Experts of a small language model: 4089 steps.
Below are experts of layer 5 (counted from 0) of a mixture-of-experts language model. Rows are named router (the router's row for the expert), gate (a neuron's input weights, with its number), up (a neuron's input weights, with its number), down (a neuron's output weights, with its number) and show model dimensions 0-39. Each number is 128 + 24 x the weight over its row's rms, rounded and kept within 0 to 255. Numbers have three digits each.
Before each expert's rows: "mostly gets" lists some tokens that are sent to it at least half of the time. This comes from a sample of Wikipedia text that the model never trained on.

# expert 19
mostly gets: "aid", " Animalia", "urd", "ić", " Binomial", "omet"
router:132149111195124155122182160164116137112145130132148140115130118141153137124124123120089127102156091145106133101113117116
gate0:146110130164103121140155144171162089106122143119120160149103111127082164097102119083110139139121128103137172168115100128
up0:140105083141081145112123074124161113119138049137150164169073129124150112104119142125125126143159120146113126129152089149
down0:128133101146104135142110151094117136131143146112126145157135158135148130183115089172092110159140102105125146147159117135
gate1:127127134152139104153181114144151135111138146138151132126043118168131175113057123150163063128121125108140120104130108119
up1:174123141107159146153143116148113121141116122129157149124085147112177115131137135111106089150121132126094094084154084148
down1:103119118106103117133137087143139205101131118119158193115130113093152134110118107134125157155113118143161117116136146155
gate2:176124136153164147160192128116123141135168153154104108103130150139120141122103081174075136126089169131110071121107099129
up2:147144147135150153130175119138157158130093141140133126141134144116119125088116129125166126149085135099127088147102128147
down2:167140094136095136109164129136143129088111067131122107137143103110159144140127171090122173149176108133121137102152158133
gate3:112112088113078117185142127147116155155122201116137134149125137124110118165131146102101135151082112108105115121149105153
up3:084162121146126096115118157130145115131124133115074172130090142093104144178125149142117111126132161138151114137094145111
down3:065129124146139088138110137140144125117125179152108134163191072106158133142071109129115095114156121149126112122131130125
gate4:130129161142106160126169136141143112096157150095147135148110083130125131086125132134112142135131148105102088153116142104
up4:136145145119133124119149119147117141156138114123150168134123105154093131077127130147146155142097105135117138152126164129
down4:122125127076156098108113129120142141142183134146144146161127133097141097173109103135139145085105165123134111139132161142
gate5:137134136166167127116130097144134099145118107118139161157122128167133116093120173123104068147157157105084160140128125137
up5:091195192088121141150130156127131168137157132125100134126148162118133138143153131124121097124109128130107145159140100089
down5:114167137137103103123126116095142107118166099126082094147143115092097111121088135145132121145090135145132107120158126147
gate6:123151146138126156131104107148108126078102106067129150080126149125124069115128159099113131093130120155096127064109134140
up6:168141137112101158103072119130126113147137098123127150094089106114144112092085156161128102167120140177122099112134136149
down6:123142104117151114103130107148123153128162149134149136127130101153112104168119158136147133097125174172149158119159127105

# expert 0
mostly gets: " (", ")", ":", ");", "]", "\""
router:136147103119139162171110170112072058144163157117131126126089102153131065144124115120147182102129096098145120126122128131
gate0:134117080141133092145144118099081101140141111102123150169140139137121079157119121096101079118155054130136132107120116139
up0:163122117150165156124142147119126044109112112134126105125117109120134097150159114116134095119141104131153142099092120148
down0:159124143160137120176127153107155144180122114109136143083112136167073116090112151123127137140145150118131129143178151147
gate1:141161155136134101156125110139116112091180166107124157118170160118107104127154120136116150080114114135106118150148127088
up1:126107089116113138089181130137157181140135116127140129136091106123128158064105123095136151148128158126099136166137167165
down1:052136129127134127113127132136130138138122119106105135141089133132128129126104125112121169141133102087129125108134106143
gate2:095118119128150094159124109118139149111134169134133088161144123115167109114177083103132147131136131175098148123106106169
up2:112141132114099162119160119089139108135140111128096136076155139121132127120091156129151086139121115134111135104114182089
down2:137121161107141112174153096114109101186087155129132154133159119132152122140115134135129077160112134133086113173092153158
gate3:139101140154119141143122144125145077150088102112184103111113177118148092110131123150143115105141146126121090178164085134
up3:103160123161089138096125136172070089150086139108123107140145124132158096114120110149172108091127137119134106147124103105
down3:100122145118117127161130130106115116091126139096143114121116110130154119137166108187116146175116135159145153113155132091
gate4:118149081120144104154092110136156200112124120106112135154139118120118120139130160144144157139126085134145172125086136122
up4:127130168117099162144126118140107079118120156129127100147118124125136153109116097063132102106155123138100072127199100081
down4:142115116117122146129141097104128197117135136159125130167123134102153082115116138105134135152138110118131110166130156119
gate5:133124111136138127108105072126113087168120143120105138105127098137147089137134097116094138164118109124115110127124130123
up5:134133118107135172098161161141106136118105095123122127103126159101145122118142087148148154128138091116120128164126162131
down5:137154146171106065114128138126118118122092097120115169149142141129146122135141167152139073125101173105132156162130096064
gate6:115163132132126135128102153176141119089111134059146136135103158123126128104182114093125122119132090129111147123146158136
up6:089141101178200115126142085074103121148133154151171107099113098101129137094133149152082109114118158098147127133178111111
down6:152143105087116142144118100101097121147117136136144127145067115096157101127154101137115104159167133096186079138125131117

# expert 28
mostly gets: "In", " However", "On", " During", " because", " There"
router:148111114132127121162155141094074136106141177119147152179126079116122121169130104172106116113150117106104100091099115125
gate0:164102165078131118142116117175138124095157094123162098103100092166125134122105124116116124141137090166124103148122107137
up0:149113116110124105118096148109134160112172113134117137133131143091165115120162111151176146126106162132143096142141202140
down0:136117133135140133123122126117133080139122129162106096061113190112110136114126160134151090127121149120142126139147155123
gate1:161112144138103140153135118125134122146139128112134157110109103146125144159149119162146126169111150146082142110137110137
up1:101149112124149162152132113122132102125154183111149108103154105148129098121143128121160109144102146099111136068097143128
down1:116138151115125110116140112149146150081119124132145154162115074190098094108105121114102117156111118109132148148161115136
gate2:171100105102071102156139072087129146105133140134080115160139107144150132154161144122095134139098138122106148108116154079
up2:133109122124099138127117076159132110150154145099115123155119150133100172148150152126119135130120157113102163107146148072
down2:133105167112141066124139134119164100140132128126110100150130088125135110122117105112156107157136101129137126125170132094
gate3:127114109138121148140106089138144141088174166123122136153108119106124118118126148122061110131131130146171116160122166131
up3:160124150110105139132166139106130117138075102126133104113106148123131197169107071127101120154140122147102108147141135114
down3:088172172090126183101165178127116135149127152134109126153094093122142146123168142126130165099123128126084160156127098151
gate4:160113116116136144145136119126137110152112142132129145156122103115136195166169097134159146098147109141131107110089103150
up4:120174142118140110097126107123132120096141130116143129070102136095132134098118117128175101130030124190121148133154120119
down4:121189120116135157127103113184145107117156135134172110131142088131141113167138112106102134148090135103144101119143126161
gate5:125112179131101118155139133137078165140146121158148135158113102131112143152150139110110125088097158114103133129099122129
up5:137134102102126108141098152109146141156137120129106135142111128148121138134159096115124136160119140142050117140109184129
down5:136112115102148152133132111098133124143100133137108146105131137110124136143139076114126112139158088113160142118124129148
gate6:108128135146138141141115088117129072128079119092140114119114086118174150134122132088149120137102143117117099095124114090
up6:167146108153147141157166093130113098177104143128104103083126171174145129132155121141132144156083128104096123119155131119
down6:141171093199140155126121109083153128118107128157135164136141126092135128125130115171126086130172123142143124078194128091

# expert 13
mostly gets: " John", " who", " George", " House", " King", " President"
router:136142128117139120157135155069090118113157135114136142099120115119142111136140102136131102132104125118111129099130121160
gate0:141070140142142139105115096148112085144118114098089134116136179152140129098137115135085112121123150138122097113145144131
up0:182167153142133105092134193145120095175137099149120146102117135126140162143135142095093147139097125118102144139147124107
down0:140148156075146116125129152123193140126127128181118114136117160111135128127113112109118128128122074123130077143111059131
gate1:187143130137150137102153148143160125131127110150104144132167080184102113132108131120085125074079104148085147148103135165
up1:117146097103135140144110144135073142136122161117106125136144092156148104103113102063121129130112137116144163127117135155
down1:104106117112136151139110113115123126194102090090112118116101112117142136124133133107109146114166107149111143124082149101
gate2:089129137138172092149137124139112120123132140139163148109122136110091104131113138197149124091137172094142103125122130110
up2:121133125176128121137133142167120134129112126127122137138127151090091086138100125170158129129108102113152130140108128091
down2:121129115121097141097123142144161100105154109109106086109145159141095152121103122161081138134125125163105129123112144124
gate3:174155146120130127155125102154082125122160114150101115106144131116122104105179108098112103153101139144128161155122136093
up3:129124118103108156148131150133118104132129115103084132137165125109116114118097148120138108072121151143172126137106117124
down3:139115094132112123101185113092151112179159187154120155173111140137096136130099119168175151091113117094152085123132107144
gate4:110130130148135108225122104165140101118119153124127107161122127147108132132109128096105088100167152153146125112122127087
up4:148151120132127073134113101120155099105139106129149080151144105164111139164133099145128138104132198182179144119120147098
down4:120155124177144095158094117131147102137143090113124148103153108086135116128165107141110127121104129139127132161128134071
gate5:164083119133129156121120088120123108133121121152144100139106120127109107152094129152088115148111106151085129151113101106
up5:113121160174116160150133084139121162135104128115133135103094175103101098153166118142119160102126094105207139132124163162
down5:131111171153124116133168124173118115111132131079128121112126153119124128121106098142131182132137167161145089106086181156
gate6:118168108131169151137142145153123090139147127147122145097118147135117121109123110114159100116126117118154121096087120139
up6:145129157084155085133120126101088155076170127090162105152142147139155129118148108105125145145132152164143135146110140124
down6:111137173123152175147093092105151112133109133104109134091157149135090128118120120121159105149139126155139144073112148139

# expert 11
mostly gets: " \"", " &", " can", " Art", " [", " art"
router:118168120176188127162191151102099103117157148140112143093084120145105118111094123154119126114127143113113113116143108149
gate0:125199112175133137134141135116086151137163106160093144081115111159119126145160164154090112177173134086152123113125113164
up0:159151109111103097120141090166113163142123099131145094122115089143141075121106134125093117132118130138114146121124128139
down0:073122106166120091160102118097097138127081108139156143143123112092131160091160118156143136109107135109125080098133109130
gate1:125139150164169138137155100133121124170189160122123115153157131133099084110147122115122080151130107057118105139171117142
up1:114088139178170108127146118097094136150177125142143125128151163139115119115123152116125104145102148096095102124179103148
down1:133129109110145124123098089124095107074108160161118152122130132112155100153165144173118136139097130123153116140081128139
gate2:121150140126110112180150121149132164118105104110137137110136137120099096126148136127142129128121146127127131129137127158
up2:108133121153116122120171132140103125036120157121101085158140110108128142147083073122151103124142109096145086173076105107
down2:155104112159135116105112164082125124094115080165157149167139166160121141127130097168093146130141092104135141142164162112
gate3:181143105134143143095166119089119113114140121139116120112153194116100158103150084175125147127154128150123102140163147119
up3:102131138128081122120078110131126122122125130119157136116107105153156095088131173092131170119124101145136126129098126124
down3:119109129114171165128136144075125150111115121124103128132077090136122173084134142094077113115122112139137160119129060100
gate4:086132124140150128122139107091144146147078117147187120131119129118118148106102124120127200128127152149119173099155124125
up4:088143088166171130092095114110146141148135120132161136105107138112160112142133084129178152129120165111126171145165115117
down4:154147097122155107106153127136127109102117146125112162111128131140135131082150132169150115111140153118098089125151173096
gate5:129141106140144129167142127120105116109131103117148130115144177123149138129165094099145140126101099094117108122109131132
up5:152118094105091114186136137124105112110132096112151098161113138130129121165163122133163150122154109149121139138118133106
down5:159190113100132137140132131163114122165141107122122138087125145130145086131139140163089170157100107165129116137149124102
gate6:109160169144126109141166097127132107126123145110137126133125134101108167106121129092175146146130097163102089149120143137
up6:118137149147177062125164155144083095086126105144119137157188120154131137130145096088134148149142146151110128165125119150
down6:100114145136130074107132117105131145162117155097123110090105121141099128084108136160099138145137117166157136145133132111

# expert 20
mostly gets: " comp", " ext", " due", " Ind", " dep", " disc"
router:149149098158170148107135129106129111129134120113161153128083137151116131121086107159096109127125153134133128121131096141
gate0:126132094170109159071132165163118106122088127148130126155115177120139134133141107115129174113160152113133130120138118163
up0:128104135149122153130150113128132138137090123136090141137110138088121117134105151090129145162080107140100167140097158129
down0:130145129132155104094145142153156176111135089094151052173143140124106121133128115137107142133107114125134128129121114174
gate1:132107141099113133149139087136169129108139112121125164124117097176118122119144132109100157146158127123102077133087108119
up1:115181102138149097164129123121126157119099124179163137120163117127089160173127133092102131107162132106099145145136082121
down1:145111115126174059143094107114103171105139104145083142084143094118107155180115087116093131150085120138131138150134110144
gate2:151105122144123121097135107164163118111170163133152133143097121125098132130135161101132116145165141049095102157152132134
up2:128132152166116085095141123188130148129111149137111137159125129106160130138119115117201170128098075141108147111126128123
down2:148128181160098104092134157133102132155145156134097133157107149110156115159132089128123157163118117091124126100174085100
gate3:150104083154128112104100140107166143148184131127119130115120153109142127103171126112115122165151115124110143094111106160
up3:134131158160116113129162121118102111099073144133127132101134125135097152168162124125145116137118114148167144144153103147
down3:150139142130151157165173146169165089118130134152135161125094099156119113122169108142145116143124146105128138100115087137
gate4:109131124092130128121127127131111109122108136127125135115092153123144121111127112100141140156143124167127175141135104111
up4:129119149129149104093123125137113120132133127112153149118156140178119190135125089123142096132139133154131092112137144099
down4:100144140146127146088124119139177147108143128115148124166167134143175146082124138107168081135137123128163135094136117090
gate5:162119095122113152116153141164141173155091147087167142104131109187134074123161102074110116088135102137089115153190124115
up5:110125130135130143138121065180060155146160146103153106126160104154135098125151161078132081143175080116102136134161102149
down5:119192135151142138125099137103160118140125117131110107116102118160157113140146158135157085136171141144161097104106124096
gate6:143110110145154134102144149136134121149128148165143151125161144146134182118135123111127139104082162112133150108109161103
up6:122170135102143139132102119113115091113119147113129129103139161139128132107108122132145069122116119102110119147144102073
down6:122146118133150167125155111116163144140152132137098098125134168148145148148128123125124111116120145082188078141083120098

# expert 10
mostly gets: "ethod", "erb", "aked", " including", "ixed", "reen"
router:146108121143136141116116163120129119095143163112134147172095076140123133141090109121131125099092131092105108108123149148
gate0:121158162135146102167106147129157121121174108078137081155135119115114135121152173081143119134102109120138121113149127146
up0:156149150116106101149183136100148150117087081166125151147150141124116118142110143103113109159121155167130153083109149147
down0:159092117131136106143108130161139120115112126141145089110103124124129139121140125111117152156141103145157164144133084147
gate1:128110121104160151116128121103159137084146160116084166116098096164125105142121094168150115135091136167131115158116128112
up1:128128106082126155139151121106149144124131129095072090130148164133099146176139122163138123087153121102140164127090082136
down1:090110118098112116143135149129162124140154107062136128069152139100122179135095139104134124087118121165155115150095116187
gate2:137115159131129099084148153158136119137125145118107122105125135177099112116146090105147124099112141141098133140153102134
up2:167118108116136117140158126159139113145139137081138141121135135088147154126158136117146111119086108098100134119105127131
down2:083138146117136088140121108151075097152112127107142170095144117166132117132121156111160107130094140130158097128122181102
gate3:144145156126096159138113133139160073120108139124096121099087142169141124112152167124127149128114140125103095096130086137
up3:132098147125146138154130082093145103133153213129142118111159126186149139168133141133105111115112127148102108134146096120
down3:151182121131113110075146115198130115135111156122122128087107170106133116123147119104075145127147155130151096101144107134
gate4:161114101134121143092160117168128148123164131142120146117119115148163120170143164114119181125134137106129153132149117175
up4:116133131101166147141130110114172129147138110130143132149163150074126124159158111163100156143104134117139082061156134092
down4:161137105116132140104120094109137185111145120098144142112091132179112068124085134091118160133139078125094133154107171165
gate5:139118134135151110115110143157109115111154191102121122161145105111082128121136115114144127086111149125159116045092134134
up5:142076128162161102116131128150132119128144160129119187136113094163146113136125117133171107092108117127142083106117143125
down5:158124119168127083132132116132087140097172123115102129130164138129134120129141131122141118132107134121139113139119121128
gate6:101159121120142128121155136135178113138127135113134128144137128115182151124121152126122150095098115164108138114138144121
up6:110133148132131156125155120125153143110139110076122171116129150151154120169138120152103155143133137108140151107100107116
down6:130151074152120137112161115143079139125119129111128133110160129084127146115135146132162107118170130113117132124163096111

# expert 16
mostly gets: "anc", " tour", " DF", " Alex", " Kitt", " Burn"
router:129189129126187132121129127126118115120142138113137113136087097130132086149146160162125138117111135117081122125152136117
gate0:139128099102181124096137147106129140124163084094144119154126113110143114111144146153119137082118137146122138150171159152
up0:107142109130145097093147113061139104153121124151168097136123121144130101144130108142142119136096168122105104115150160136
down0:069128112161132181114102104136107162111106104127117083133116144133146146117102148144158149101152098124155124141129112069
gate1:073135135161110099138128083158128127155127111122129125128173110152131130140143141122108090131130167139134107124105094098
up1:126135106138111143173134127125131167142163116130116168120150146087134131139144160144131137095135106118152117132114109113
down1:153132173113126085072093123112181114137120143142135089182131128107146079162126172104136147146122206116139156118124161087
gate2:117136142108108121143132102122125128108118130141151174155135083135167117161122120138099136116121125128138129135088132119
up2:108120119133128204100105152161155137120153123163122140128103190168082116146109083115129116133144167161154138122145134109
down2:155116152137083172100101148101130107129170142128121106108106128163085085124154162158140074130103107134108126150140129138
gate3:096191088157108120098124133150133134112111162106136112131128102117125131120100103142119121173095147182107147115162079137
up3:136113160123132113104097118127156103100102123142135115137131139100152124130141145109097149086097132115167154169126132091
down3:132112078130124165089078108153104137127111120138088125115152148115154117158143169143113140115154109100181131158140124133
gate4:111132128138125105109109155088121143110143089143148114110149172093133135156119156123144114075094132133087106149115131109
up4:129096166112101144165106151175159173153124134100107136153121145170121148158128117142108149160106118154171119122118147153
down4:091120129161150133132104129178083102111152141138106158111153121107120116112136095166105173171151126115150090132133101116
gate5:163137161120148120114108111145134126181128108136188140142122091117138148118173147143140150114130138126123118116163132130
up5:122127106134110137123131110079168119106147127130142123108124141100103116106153145102107096112101101164104112147093128159
down5:099111149163167140100145123179144133076132175129091143158123106128149135162083142118103132152115193127121116124129115147
gate6:168111139138156157101116119151116107107107121162151143157127125104140158109110117105122098089130116119124119139132131137
up6:119150148143108132081115127123121124141153104144122147140101129118126118103139122127128115139167147162103145121109166151
down6:133147115097104135119149134144178109157094086136098115151097127156097125127079115136129114124129143137167129101141166129

# expert 2
mostly gets: " ==", "ations", " ===", " Award", " Cup", "ions"
router:160141164131127178129127159120122081112161164124136136090082128136102098174137088149114112129129140117134127122129115122
gate0:175140125079124103125151091137172089161143090148129118148164123100076155125134166130088122099119158118115142086122119155
up0:113070138134119140106115153120174117142161158119157108092116128127106100119140148123168103087157150112121119097151111146
down0:136160117103127165117107137106131143130138081099126169114097094098161138096090101125133113122110150117097123148163125118
gate1:157141095141163120087175113145098145113135149115143124142105104158119122095106105132197136127123108139127118094112152127
up1:161128123147163149107149115131088104120175104146133163106124161089123125108147149111135097127131138117102079127111145139
down1:124109121132134137146096093115129109123075124104163120112125134121117124111136142115150145146149105125135101142161101111
gate2:124145161113141129149117104117079108067148156141106144115141113142130112136150094118101123112157123093135131119142127156
up2:101129138112143102133123101149107134106122143112114149157129100135144128102130112099146145125138114107175129137118124098
down2:124109089121141143081120145106149109105108126127147122117097103094157158162106128187133170141152137138105123163153126091
gate3:132135113125150141186127191088118101171103107138176130107108147132154130156110150118101117121132133146104114102134129100
up3:169099142138101138129131106158117137091154128094143137132134112141144133118128141088097098144117139061118149145136148071
down3:140117119160133122106129118101138169139094153087185129122074151133075135048122160105132165112116125139138101147108144085
gate4:117165138099124150120152143142111103108125189109182153121138175141121124119139164119189122177125145095177130116080097147
up4:153119147131107121108134100119145166165139084113153090103150128161147090109121141149114091130112130127050138125126143121
down4:166136121146079103149140143119163144124132160206151167138116092157133081149145106153157142119104188096128137129143152152
gate5:133116149134117141123129149095117134105144119117166111091138184160102153150113077111119132145151139112104094140135141106
up5:168122144105165113179126140121142119135126126101095117059126112101111167106086167129116190086114139145154102131114110140
down5:171132099144115114104140092111163127089128191181156148106083145182147133152101150135121095103109111100106116125148142116
gate6:117117159129132146101127130121126159146177156111158146121083111117095109116139112124126105143085135151116116128107138130
up6:085105146127135152120106073135126089104184167120101116139131129140112145130097127106138141116116123129142134139153104130
down6:119130117095121064151135112178152102138143139085108081121071135079146155113120119126134157123131133138148110113135109130

# expert 31
mostly gets: " m", " c", " p", " f", " d", " s"
router:163129119134156101136136143097088133132163127069117136150109120137118084157127130118125094110161107117146125158137096122
gate0:143136135129119151095138115173089120139181121148140113167106139158141116143125162131141140088143111098137174144125073162
up0:087172155140120111122114092118139146146172139118082203145121115143152110121083146177136139137088138124176157113127138149
down0:119130131097112164080105140153125180105140083160125140126119143143100119107130144141135156141103142100128124151140143118
gate1:127135098102108184131123107109108128124142168139084069083121158142129113152118137153159140123155173109074122118130102099
up1:150109128098135117177145132148142108113117089091171139136132103135151120136168072122103057147129070112115116145091133121
down1:142138143111077106156156115109110151179105157120148138108138113147105098091119083112214107134122131112114108138103125136
gate2:173140151109158142077122085163162114137092116141107142145169082147134104129159133126101160120148143128065141158104114128
up2:123109131148158093125138130123154143092163144119095088092136135129133138176121116126147135164124133139119129201120091149
down2:100118107166095150127124167134124147117162176130120127098131085120127145111090130146108129130170165143142113099103117096
gate3:145120132160129142113167096111144155155121120138105124081136128074118132143158148113089154121109098087131114159152147147
up3:137117115122137125150182095177121158175135115096118156097118130104103118108137144134097115166115133142124095113113143124
down3:111095117131109125165131103072118163169125095116123156103115125153113123129118154128147139145182133146127074154122099124
gate4:131115120156155132114142113101143147157142177163087119142141175157140114121129161112145119123183130140146164120116125152
up4:196095104153123113118086118146103120108115126126109132186129155165147127156177145120105108126190158085075145120100116150
down4:138142153124142126121130134104100148151096105106151124143098110116098129118141121124117080149114147105124078176118153118
gate5:158150114129131164137166132131113118160127080122122131114124135138178120168104107141130145141116134122127156145173134113
up5:149157130091108161130097092143129151149149117142101146097123132178128117161164141109092117123114185129178132119174149135
down5:180166167131112137076127118119156165148116093120084132104137120143104111138134133110114155136175109100139107164155135155
gate6:132145149141167154127134095100130114153151095119143134090137147118163130141070126140148115125108126107101165200119153152
up6:149172144121127118189146135094124127140150096103106148080134117144122116150121132152137151125143079098086157058142085168
down6:161119132113097129155148167130132119155072147112138085148152101106139114171122128142118116112142097125143145098099119117

# expert 24
mostly gets: " film", " album", " station", " song", " band", " music"
router:185139118141135155134148167102116082119158134115115114115093136120129094158087100123104130124094131127127141078125124146
gate0:161135137163136131133146116103169100118129106107106180146141120145115074133066150106133126162148159129139141105083150140
up0:182133170146106129137137098135159128160127122129125140094136102163108125150155119140122145161128132110151143086120123107
down0:128143095125154128091100140111129114096153123135157102143133128095159156115133145126119118128151181146159118106161127168
gate1:135095120120145132131136107134130110133124169109124165173104104109158149125115118135073154105117133135089103141126140173
up1:121140145109108096136148108132121111103088106131087136140185157100142115097116122126165143133148143106161142132107184112
down1:122114125106148112116145092119095162094124144173150167113124117114125163107157167127139141110118133133143119137137134118
gate2:174143095160115179169146144115107116139133109135154152122109139118116093115102155111119135128108099185147144105106125146
up2:137103134150110103117170127147146112100148105085109158134126147146137176144161132109120124112122102205122109130096166119
down2:099156157153128129111142146167152110172129129174092116129164142147139147136131128169099122154161112117168138148093115114
gate3:144140104118117123125156151122078142123118119110136113154148128138096106114161147131111128118156122182103118120131110127
up3:087139124116154105115127164122110131121146098172119132148128182126113113126124120168149098128124124147132093133144146130
down3:141150114159160112113164112157095155166098137089158137099144146137154151112142167127102129097160153157118125136120093170
gate4:080109133104125128114107131102129152125106147139076113117115113090165122130113111075115136128128127145075102100112124151
up4:126098087127134131103093114126144104081136147143159095163166156159097122123174177158107151133146149124141133132151145090
down4:162109146153111143112156116097172116153121132118142109145195094105110094125141134094158118106135168141166087120143128140
gate5:164120094161133185171168146129104120115124141107052139156125140156142156143090139117131115131135113178139148101103156135
up5:126124173116139154105149126160159098134129154084117144126159068129113108146160083121111111120148116073163113172128118069
down5:148102119163128147136161154106105146102135145153159130144114107120124131123155096112114150125195118081131101116108097136
gate6:144105117101101137101150185139138119120139132160149102107143110155124090111130105141131148075127128112119139113177130164
up6:137161165157126113143162114137109130162153131142099126103108099133126154140083120158145142122138137104119129158138144111
down6:151154143114127133175098113111142119142124105132105098121137071178115118118135135100141097114121162123124138156123104122

# expert 4
mostly gets: " 2", " 3", " 6", " 1", " 4", " 10"
router:124165139108174112132153143145094111099186145117120136091119113114125115143078105109132085091145107107134127101129122119
gate0:077115118092163157143116097166130134132140168114118106138105092127131082116095166123137172147087100110123132129127115106
up0:140137150199085126095155139119105149162135118109145150136115147107094175138123110089146130087153130157111131168135100187
down0:108126099131148162055152127119148126118140146098127157161140134150089114107129120110118143125137104133113128102123131137
gate1:171141119113151153114127161145104142144146104111153140121123168122108137135122150121136124133129147142177127126158173124
up1:135149110140124144120115113159165139161107149134118135128172167169131146142193117118111113109131157136126107149103129140
down1:151117134138121114113104141150154172156092142143154157131164122131114162145129110126123145070130181132117103144139091132
gate2:120148139110147135130113132105087133153109105140142158112135169146149137153123096140125116149123155099093128120127126133
up2:117168133146150063102104142147158120132111123126117141121141123120144125172132102136132133118113128107141106128119165153
down2:137103101112144139111152111148142128133166168156101134131101137094146140118114121128093148156113086126151155075126135104
gate3:121144170172125105118184131121093121140121096120119174139116112134132128149155143123143179121122172128085148122141080164
up3:116125150108110139140115165105126123181109147144108118118132170118139087141142069153097119122122125145116116134144112134
down3:081152145070132167121120146132136132111141154143134171134129135140106124106130155125108152165135149109110148173139137126
gate4:155111145117117075138165136143131134141160120122073152153120141106113070167136093165093169139137119145110098112142145094
up4:115136117199127140113074096110170130101132115131152109180203125123125164127126152106137121116110125154102083129138126150
down4:123111113125175110121128135099105164115146151141114138149116137114123130113118091134112134155173099150067127121167140109
gate5:123104123113112088101147125122120136155120135136187068121149140132134106152168124128130125145135126117132134135126169158
up5:166107135154123153137126140081094130166103127170132078151143104128153128133153156095147164112114115105154149126160147154
down5:156119084129156099112105148132112104126101135170141156104119128133151132113130129157163121182118147156160135097101140107
gate6:162140120143160129115130123121129086146142163157149112176124124117133156117072112106113097147173098106104127109129116128
up6:139145140150181090128111113109151161149202152146129111161160157126124148129077136120111124145147073148095138147134098118
down6:089144152087111160113112116148140139132203099119092111073103115095125080092110110134116147128126126146100152128118115108

# expert 7
mostly gets: " September", " July", " February", " June", " October", "″"
router:134164156164132165152126126102051077119115137118163121114121110137095096136122143138114126136080137114148124094123107156
gate0:121122159125101112181146078157129110118092118132174161108091104099163065118130122147134164139112153137128113145140110104
up0:145179093088175146138103136102085100145104145138109124103110144163132169130150151119125142134151151077125126101127154091
down0:089121107115138099129159139134175114155121143117122093132132097171111100085076162117091160139136156144140134113103134139
gate1:113126108100088116131120161139134156119155136176142112117115128151110120115103102119121138137078098138137141142095153156
up1:126095106083141095161132127097105168148132116174122123116129122141150095168148159122129125117107144137128130104160111154
down1:162133175093117110116127172123113122147119137125124079157137116150152141155135143138099124133173086114097105098130114127
gate2:079156157144096133113119150116132141127098110087159141156113163111112151144123133148115148076134139139098086081124153180
up2:085099167114141121102105168127124125139086138060172137159112136125120107156137139166138107089162120138095125096140150165
down2:129146114069131135164102110105121169123102123114114122144131134154138128095143146176109104139101132147155108151152123131
gate3:134163141139146116146174126099145086131123120104139148115169111100105071156119132164178159113115163134123144137112152117
up3:154105130099105115132136151119105165156119111140094131144122151114139151130121146094120112141102174129102150109140107125
down3:126118132150106141128111128111059096150121171127112099096112121163102145175177091157121145162154130141178094140114130160
gate4:089127097122167133165156114157094168138123136077159106149093141130085125090110110102091143125136152137150130127139115134
up4:144095148147115128085159091099100129141159109147129106157155143095138096112138121162125119154088152136140109128110132194
down4:133196119107117107138121173102095121096120158146117146175155110135107129131139131132154108136113131142133089189099139148
gate5:119144088138138100115150160142186115094162144136096131127148101090146186107096136138171071107143124117124140129125137116
up5:102095132129114148129123198149136090153143137152109097072115102097149204142118110112151101126141162098149124152104126142
down5:104138136108145113117100151133122147101113109095154137136115100071162174101095143135093131141125139183154081098071119172
gate6:155155082131112113112126113156128092149118126123138085150142108161138068124102108115141116151091140132107146127103123121
up6:128137125124123042136104120175122084131132119123113165140101134117141175116081123132144151123145133185135125107142174153
down6:182087106147131162090177159148156125148128147099107100112109131130131145127163166113087131112108122163112125158145098115